config.yaml
rope_fraction: 1.0
optimizer: "muon_variant"
seq_len: 1024
Below are experts of layer 4 (counted from 0) of a mixture-of-experts language model. Rows are named router (the router's row for the expert), gate (a neuron's input weights, with its number), up (a neuron's input weights, with its number) and show model dimensions 48-95. Each number is 50 + 10 x the weight over its row's rms, rounded and kept within 0 to 99.
Before each expert's rows: a language model's description of what the expert responds to. This comes from a sample of Wikipedia text that the model never trained on.

# expert 57
What it handles: Pieces inside South Asian, Chinese, Korean and other transliterated names, such as Singh, Khan, Deshbhush-an, 's after names, and Thai or Korean bytes.
router:59 48 41 49 56 52 55 53 55 44 51 47 53 45 57 45 65 53 41 34 53 33 52 52 39 84 56 44 43 34 56 44 44 58 59 43 67 55 67 42 50 58 67 35 35 59 46 68
gate0:42 53 50 48 50 37 40 54 58 52 51 45 62 35 52 57 50 68 41 64 54 49 52 51 54 64 34 48 55 56 51 49 61 47 69 44 44 54 44 48 58 53 44 53 44 38 45 57
up0:39 61 45 38 48 39 45 42 61 56 59 60 63 38 60 42 53 64 26 65 60 42 67 37 49 58 30 54 48 42 54 32 66 34 55 46 54 49 49 49 55 39 48 53 35 47 58 53
gate1:69 36 44 53 40 47 62 42 49 54 33 67 42 40 44 38 56 48 53 52 39 57 53 48 38 64 54 50 37 40 45 32 57 50 53 58 55 42 40 45 51 32 46 33 59 58 57 39
up1:55 57 45 53 64 51 51 23 53 67 31 55 37 45 48 39 48 37 42 42 40 54 51 50 32 44 51 56 45 60 40 40 53 40 54 55 45 51 55 65 50 43 56 42 62 53 37 31
gate2:55 37 40 71 58 47 48 57 33 69 51 23 66 45 44 49 54 41 48 41 60 42 51 32 54 67 57 45 49 45 53 39 56 39 64 40 42 48 33 39 40 58 58 52 52 56 44 52
up2:64 36 37 70 54 59 34 63 44 67 54 27 55 38 58 66 42 42 50 39 49 51 52 37 46 49 52 62 53 44 68 28 56 52 62 43 48 35 28 45 47 65 64 39 46 51 56 48
gate3:56 42 39 43 47 38 36 44 41 72 61 41 42 34 50 44 44 54 30 48 47 61 51 59 47 73 58 48 71 43 49 55 43 29 48 23 63 49 57 52 46 56 52 45 34 57 57 53
up3:36 54 40 64 35 41 57 56 30 61 30 52 54 29 57 43 60 69 47 63 59 46 50 44 42 72 46 46 52 47 56 59 52 56 47 41 70 48 55 54 59 56 53 51 35 52 49 39
gate4:39 41 24 44 38 58 51 46 43 39 50 58 49 46 45 21 53 61 63 54 40 50 73 41 49 47 52 40 44 46 62 65 62 42 72 59 36 43 62 68 49 35 65 52 41 54 46 46
up4:48 51 56 56 48 63 46 49 66 43 58 42 48 56 44 50 67 47 48 54 48 55 50 57 40 47 54 39 59 40 37 57 54 66 51 31 34 28 62 51 48 51 49 58 49 61 64 63
gate5:41 66 32 17 55 57 50 38 48 60 47 39 54 55 58 57 46 50 45 61 59 57 64 41 32 51 51 54 52 38 53 58 58 43 38 48 54 45 37 44 56 49 54 61 33 58 61 31
up5:40 68 54 39 55 46 44 39 53 53 59 44 56 62 67 37 42 45 23 50 61 66 37 37 39 55 55 58 50 58 58 40 45 40 47 49 53 56 35 45 52 54 58 58 31 64 50 40
gate6:68 54 53 53 57 47 50 66 55 35 65 35 46 66 48 53 51 39 46 57 43 46 41 52 63 50 61 50 67 45 50 56 41 49 43 56 41 65 68 51 50 58 47 47 36 39 48 64
up6:57 45 42 42 39 51 49 50 39 40 53 42 46 63 46 65 64 46 42 60 54 44 55 40 68 61 57 65 56 42 45 48 37 40 41 53 52 56 74 75 52 44 53 35 34 55 46 49
gate7:46 56 40 48 40 46 74 72 54 47 47 49 53 62 60 40 65 48 52 45 43 58 44 67 59 46 31 52 65 40 42 48 47 51 59 56 66 62 52 45 56 49 52 40 56 64 40 49
up7:42 47 45 56 40 42 63 63 48 56 64 62 43 56 59 52 62 53 35 54 44 65 44 59 67 56 47 55 40 42 52 52 37 41 43 44 56 60 64 43 64 41 57 41 53 63 46 72
gate8:39 37 57 53 56 52 55 52 61 53 56 55 30 55 69 32 47 50 45 48 48 46 66 47 37 52 58 37 57 42 47 53 49 56 54 53 61 53 52 49 58 50 58 61 57 47 57 66
up8:37 47 46 57 61 54 34 54 62 45 58 48 36 55 70 34 38 53 57 41 48 51 46 56 40 47 66 33 55 49 43 48 44 55 50 41 53 57 61 49 53 49 64 48 39 52 58 50
gate9:32 44 46 47 39 40 56 45 44 44 56 40 59 53 60 49 42 50 47 54 52 41 52 51 48 45 74 49 36 37 44 56 50 51 48 41 54 46 46 41 50 54 48 27 49 53 33 54
up9:39 53 38 55 47 47 82 68 38 45 56 70 70 59 45 48 34 66 42 51 63 54 61 49 59 41 75 58 59 32 49 55 46 45 47 43 54 48 60 49 62 46 54 47 55 52 41 59
gate10:62 45 69 54 58 48 55 63 41 35 45 62 38 46 67 50 54 45 47 63 48 48 67 53 54 52 47 45 40 41 54 38 47 59 42 44 51 49 54 62 57 48 41 53 37 41 45 52
up10:50 35 63 48 56 39 75 62 41 36 57 56 58 45 57 59 46 44 54 65 49 38 41 56 57 47 59 61 61 53 53 48 53 62 62 46 47 53 46 64 57 52 56 54 43 34 55 46
gate11:46 42 47 66 22 49 45 39 57 42 64 44 47 61 56 58 33 51 45 45 56 52 60 51 53 39 51 77 57 53 47 24 53 46 55 38 54 48 62 51 50 50 60 51 52 61 64 53
up11:34 48 51 71 40 36 69 57 52 55 54 40 44 51 54 56 48 50 58 40 50 45 46 44 57 49 69 71 47 47 37 23 67 59 36 44 62 49 58 44 47 42 59 57 58 60 48 56
gate12:49 44 54 56 56 48 63 54 45 45 55 43 33 37 73 57 49 32 46 46 62 46 55 53 51 54 46 56 71 33 51 45 57 42 56 32 68 49 56 45 66 49 50 30 36 48 59 53
up12:52 54 56 59 53 63 65 61 51 43 46 31 44 41 59 62 51 43 35 48 63 32 46 48 67 56 46 56 56 43 54 49 51 53 62 33 63 44 58 42 56 37 49 12 47 52 68 68
gate13:46 48 37 47 58 60 39 43 51 37 46 36 52 55 51 40 62 50 44 53 59 53 41 47 53 51 55 51 48 17 80 33 45 47 50 68 57 39 59 49 39 51 47 41 64 63 54 38
up13:59 57 50 46 42 35 51 52 46 66 37 56 49 39 68 49 54 56 49 44 62 32 44 59 40 67 53 52 46 40 52 51 49 45 49 36 62 55 43 35 65 48 52 38 67 65 51 73
gate14:74 51 45 34 49 47 56 48 51 50 62 50 49 48 39 37 66 44 51 43 57 35 59 60 42 55 58 46 34 39 60 40 46 35 63 44 51 52 61 41 41 38 40 53 54 43 36 50
up14:48 56 57 46 50 43 55 65 63 45 44 39 65 45 28 37 57 53 54 41 44 48 62 56 57 54 34 65 36 29 55 62 43 44 46 50 48 50 49 44 59 29 46 61 50 58 53 65
gate15:55 50 46 49 41 46 56 51 61 48 59 39 65 39 55 56 34 66 48 39 50 67 44 69 54 68 56 50 47 34 57 57 47 67 41 51 56 28 62 53 47 39 51 58 46 38 50 70
up15:62 56 38 59 40 55 44 46 57 55 50 49 51 32 58 62 49 59 47 46 49 62 60 78 41 65 51 43 66 41 42 46 51 68 38 52 44 32 79 42 63 49 48 46 37 39 49 52
gate16:45 55 41 64 51 53 55 41 51 63 70 60 47 54 60 38 62 47 21 37 53 51 48 49 47 78 50 61 60 55 53 43 38 60 51 43 50 37 49 61 64 47 69 51 57 53 64 43
up16:41 51 46 75 52 54 53 42 39 53 66 53 46 51 56 26 60 54 32 38 46 33 67 51 54 73 52 54 46 48 57 54 50 57 62 39 56 51 48 62 64 45 60 46 48 72 60 43
gate17:47 51 49 46 35 47 46 27 29 52 40 38 39 49 66 43 49 64 42 55 56 46 43 58 55 50 54 40 45 51 46 45 66 48 48 63 43 56 49 49 61 64 61 43 55 62 44 43
up17:52 50 63 48 43 50 60 58 50 71 53 49 38 51 80 39 48 37 45 52 38 60 46 52 46 49 49 50 42 40 45 56 60 60 36 51 52 52 58 51 53 59 53 46 57 56 50 32
gate18:52 66 69 57 56 47 49 29 37 49 49 50 35 53 62 59 57 46 26 56 62 33 59 52 52 76 51 41 44 37 54 47 57 62 39 45 51 61 50 63 58 53 56 43 37 52 50 41
up18:55 57 58 68 52 48 60 45 45 40 53 48 57 54 73 36 55 59 46 45 53 45 64 51 66 81 36 49 53 36 56 51 43 46 50 41 60 53 49 63 47 60 50 51 41 56 71 38
gate19:61 46 54 61 47 54 60 43 46 45 59 36 44 53 40 51 25 42 32 59 57 66 50 57 54 58 38 45 46 33 34 38 69 43 47 69 48 48 54 52 41 46 41 46 37 55 53 70
up19:42 60 42 44 50 51 77 41 55 42 50 81 56 40 51 52 55 38 64 45 41 59 48 34 50 63 47 45 48 58 40 58 52 53 52 58 54 51 42 56 42 35 49 53 59 47 47 58
gate20:53 51 59 56 46 44 37 54 77 34 35 57 45 48 55 48 54 43 35 62 52 46 32 42 43 43 48 41 39 62 51 62 52 34 56 42 57 68 48 43 56 37 37 40 42 60 38 40
up20:57 63 53 51 47 40 58 47 54 50 69 41 47 62 62 32 53 50 47 36 44 51 56 64 37 49 46 38 35 56 56 51 47 33 61 64 41 71 58 42 36 42 53 45 39 55 57 50
gate21:47 53 23 44 47 38 44 60 56 41 41 52 51 42 61 57 39 46 45 34 49 59 43 46 52 53 49 56 41 51 50 30 51 45 41 31 48 30 62 42 56 36 47 39 40 62 36 46
up21:50 58 42 42 48 34 69 64 63 48 38 41 43 39 64 54 44 39 45 42 27 55 57 64 63 43 49 60 53 52 49 36 44 41 48 41 54 37 47 43 60 58 38 37 49 55 36 42
gate22:41 32 46 29 46 44 62 39 57 55 45 51 65 58 48 47 61 40 49 36 41 47 52 57 57 63 54 39 57 50 42 63 43 45 60 66 39 74 46 39 64 47 54 40 60 44 55 45
up22:56 38 47 47 32 59 67 62 50 54 56 60 59 54 43 57 39 49 68 41 47 38 49 47 68 57 60 43 62 40 56 39 47 43 59 64 48 70 50 54 60 31 47 49 69 50 34 42
gate23:50 43 46 51 44 55 63 56 54 50 40 47 49 52 72 46 41 47 35 43 55 49 62 49 40 46 62 47 45 56 55 63 51 60 53 45 34 53 53 49 45 54 45 55 48 47 57 57
up23:50 26 50 59 33 61 43 49 48 52 45 53 56 56 67 38 43 41 40 40 52 63 53 42 46 65 69 70 44 60 50 63 61 53 57 44 50 38 68 53 43 37 44 54 47 52 55 60
gate24:41 65 60 62 47 47 54 57 47 61 61 45 54 43 55 55 52 59 23 57 29 31 42 63 48 60 50 49 51 30 49 49 56 53 49 39 58 57 42 39 64 57 55 41 34 45 42 43
up24:36 43 55 63 41 62 57 49 33 64 49 64 52 54 64 59 62 63 35 56 34 45 61 72 48 57 56 42 51 31 50 43 58 43 54 41 53 51 42 47 51 54 51 56 32 56 53 35
gate25:34 43 41 55 55 45 61 57 45 60 61 58 50 67 37 48 60 45 30 51 28 48 62 55 53 60 62 27 42 42 50 31 62 51 39 43 66 53 46 51 57 41 56 59 41 56 59 48
up25:30 33 30 49 52 46 61 46 56 40 41 49 57 68 57 47 60 72 64 48 49 48 58 41 54 53 64 47 61 32 59 36 39 56 42 39 54 42 35 54 48 35 59 38 30 39 45 61
gate26:34 65 34 43 25 47 52 42 52 44 40 46 54 54 63 61 30 42 33 43 50 45 39 51 46 81 46 44 47 47 68 57 39 61 41 38 44 48 42 44 56 45 57 46 31 53 52 60
up26:44 58 35 36 47 55 44 50 47 39 54 47 41 47 59 56 40 38 39 53 59 47 33 55 66 76 52 44 54 40 61 45 36 53 32 23 37 43 51 40 41 56 53 47 39 52 60 60
gate27:44 42 48 53 52 34 67 44 54 44 52 38 45 65 40 45 60 47 41 43 36 72 60 39 66 49 45 56 49 43 62 48 54 55 51 55 51 64 48 58 74 64 42 46 58 38 54 67
up27:47 53 39 61 54 45 73 65 38 37 53 48 41 67 41 55 66 47 46 37 39 53 54 22 58 49 44 43 44 43 58 53 47 46 72 31 50 64 51 52 75 53 32 50 45 43 65 56
gate28:39 49 40 59 62 42 58 45 38 67 42 57 45 60 45 44 46 63 46 58 65 41 61 57 53 66 46 34 51 56 55 59 38 43 38 50 43 49 50 49 56 57 62 51 61 65 43 47
up28:57 47 59 57 49 76 39 42 60 51 40 61 59 43 63 65 41 53 54 44 50 52 53 52 48 62 56 48 45 44 65 41 51 66 53 43 64 55 52 61 69 43 64 53 35 48 50 51
gate29:63 49 41 50 53 47 48 54 43 31 27 61 39 39 66 57 49 49 46 47 55 40 66 74 37 61 62 28 39 49 48 46 53 61 56 29 63 43 44 45 48 49 62 43 35 44 56 54
up29:59 43 31 46 51 58 50 58 51 37 41 47 48 41 64 46 77 53 47 50 59 44 59 60 32 50 64 32 48 48 52 30 43 65 65 29 58 39 35 31 52 48 70 55 45 53 70 42
gate30:64 54 58 44 45 46 57 52 38 54 67 64 62 39 39 58 65 36 45 55 54 43 49 47 34 59 40 38 48 32 62 50 58 45 44 47 39 51 49 55 43 55 49 51 61 63 56 54
up30:63 58 42 39 42 45 55 54 35 55 56 70 63 35 52 63 58 44 33 49 56 42 55 44 40 68 43 35 52 34 49 46 48 40 51 51 35 52 63 58 41 50 42 43 59 51 50 52
gate31:49 33 58 37 44 40 60 60 69 37 55 37 54 50 60 44 62 48 50 52 42 41 63 54 42 48 57 52 57 38 50 69 65 41 57 41 58 49 34 51 26 36 42 60 64 62 45 57
up31:35 61 44 44 61 50 54 40 47 47 31 48 52 34 43 68 53 58 31 44 67 51 60 56 58 50 58 46 27 42 50 55 60 63 43 41 67 27 44 45 29 60 52 44 48 43 50 37
gate32:39 41 40 35 49 61 48 48 53 47 30 65 57 46 46 64 43 48 45 58 23 61 42 38 46 50 52 35 62 27 37 45 51 57 52 37 56 47 50 61 49 54 43 33 27 66 41 49
up32:42 52 50 41 64 46 62 49 56 49 41 64 48 51 56 52 53 59 50 53 40 28 57 32 40 51 73 54 51 28 45 47 47 52 60 40 61 39 58 28 65 65 67 37 40 45 43 46
gate33:55 54 58 62 50 44 54 50 31 36 47 48 53 65 37 39 57 39 49 53 56 41 51 67 45 29 69 57 66 37 63 41 44 53 44 42 49 54 42 52 40 47 67 31 43 53 57 71
up33:60 59 38 63 49 49 70 60 33 28 38 61 66 64 41 32 44 52 62 40 47 47 51 53 42 49 68 48 52 36 62 43 54 50 41 43 65 56 34 59 44 53 68 39 36 47 56 58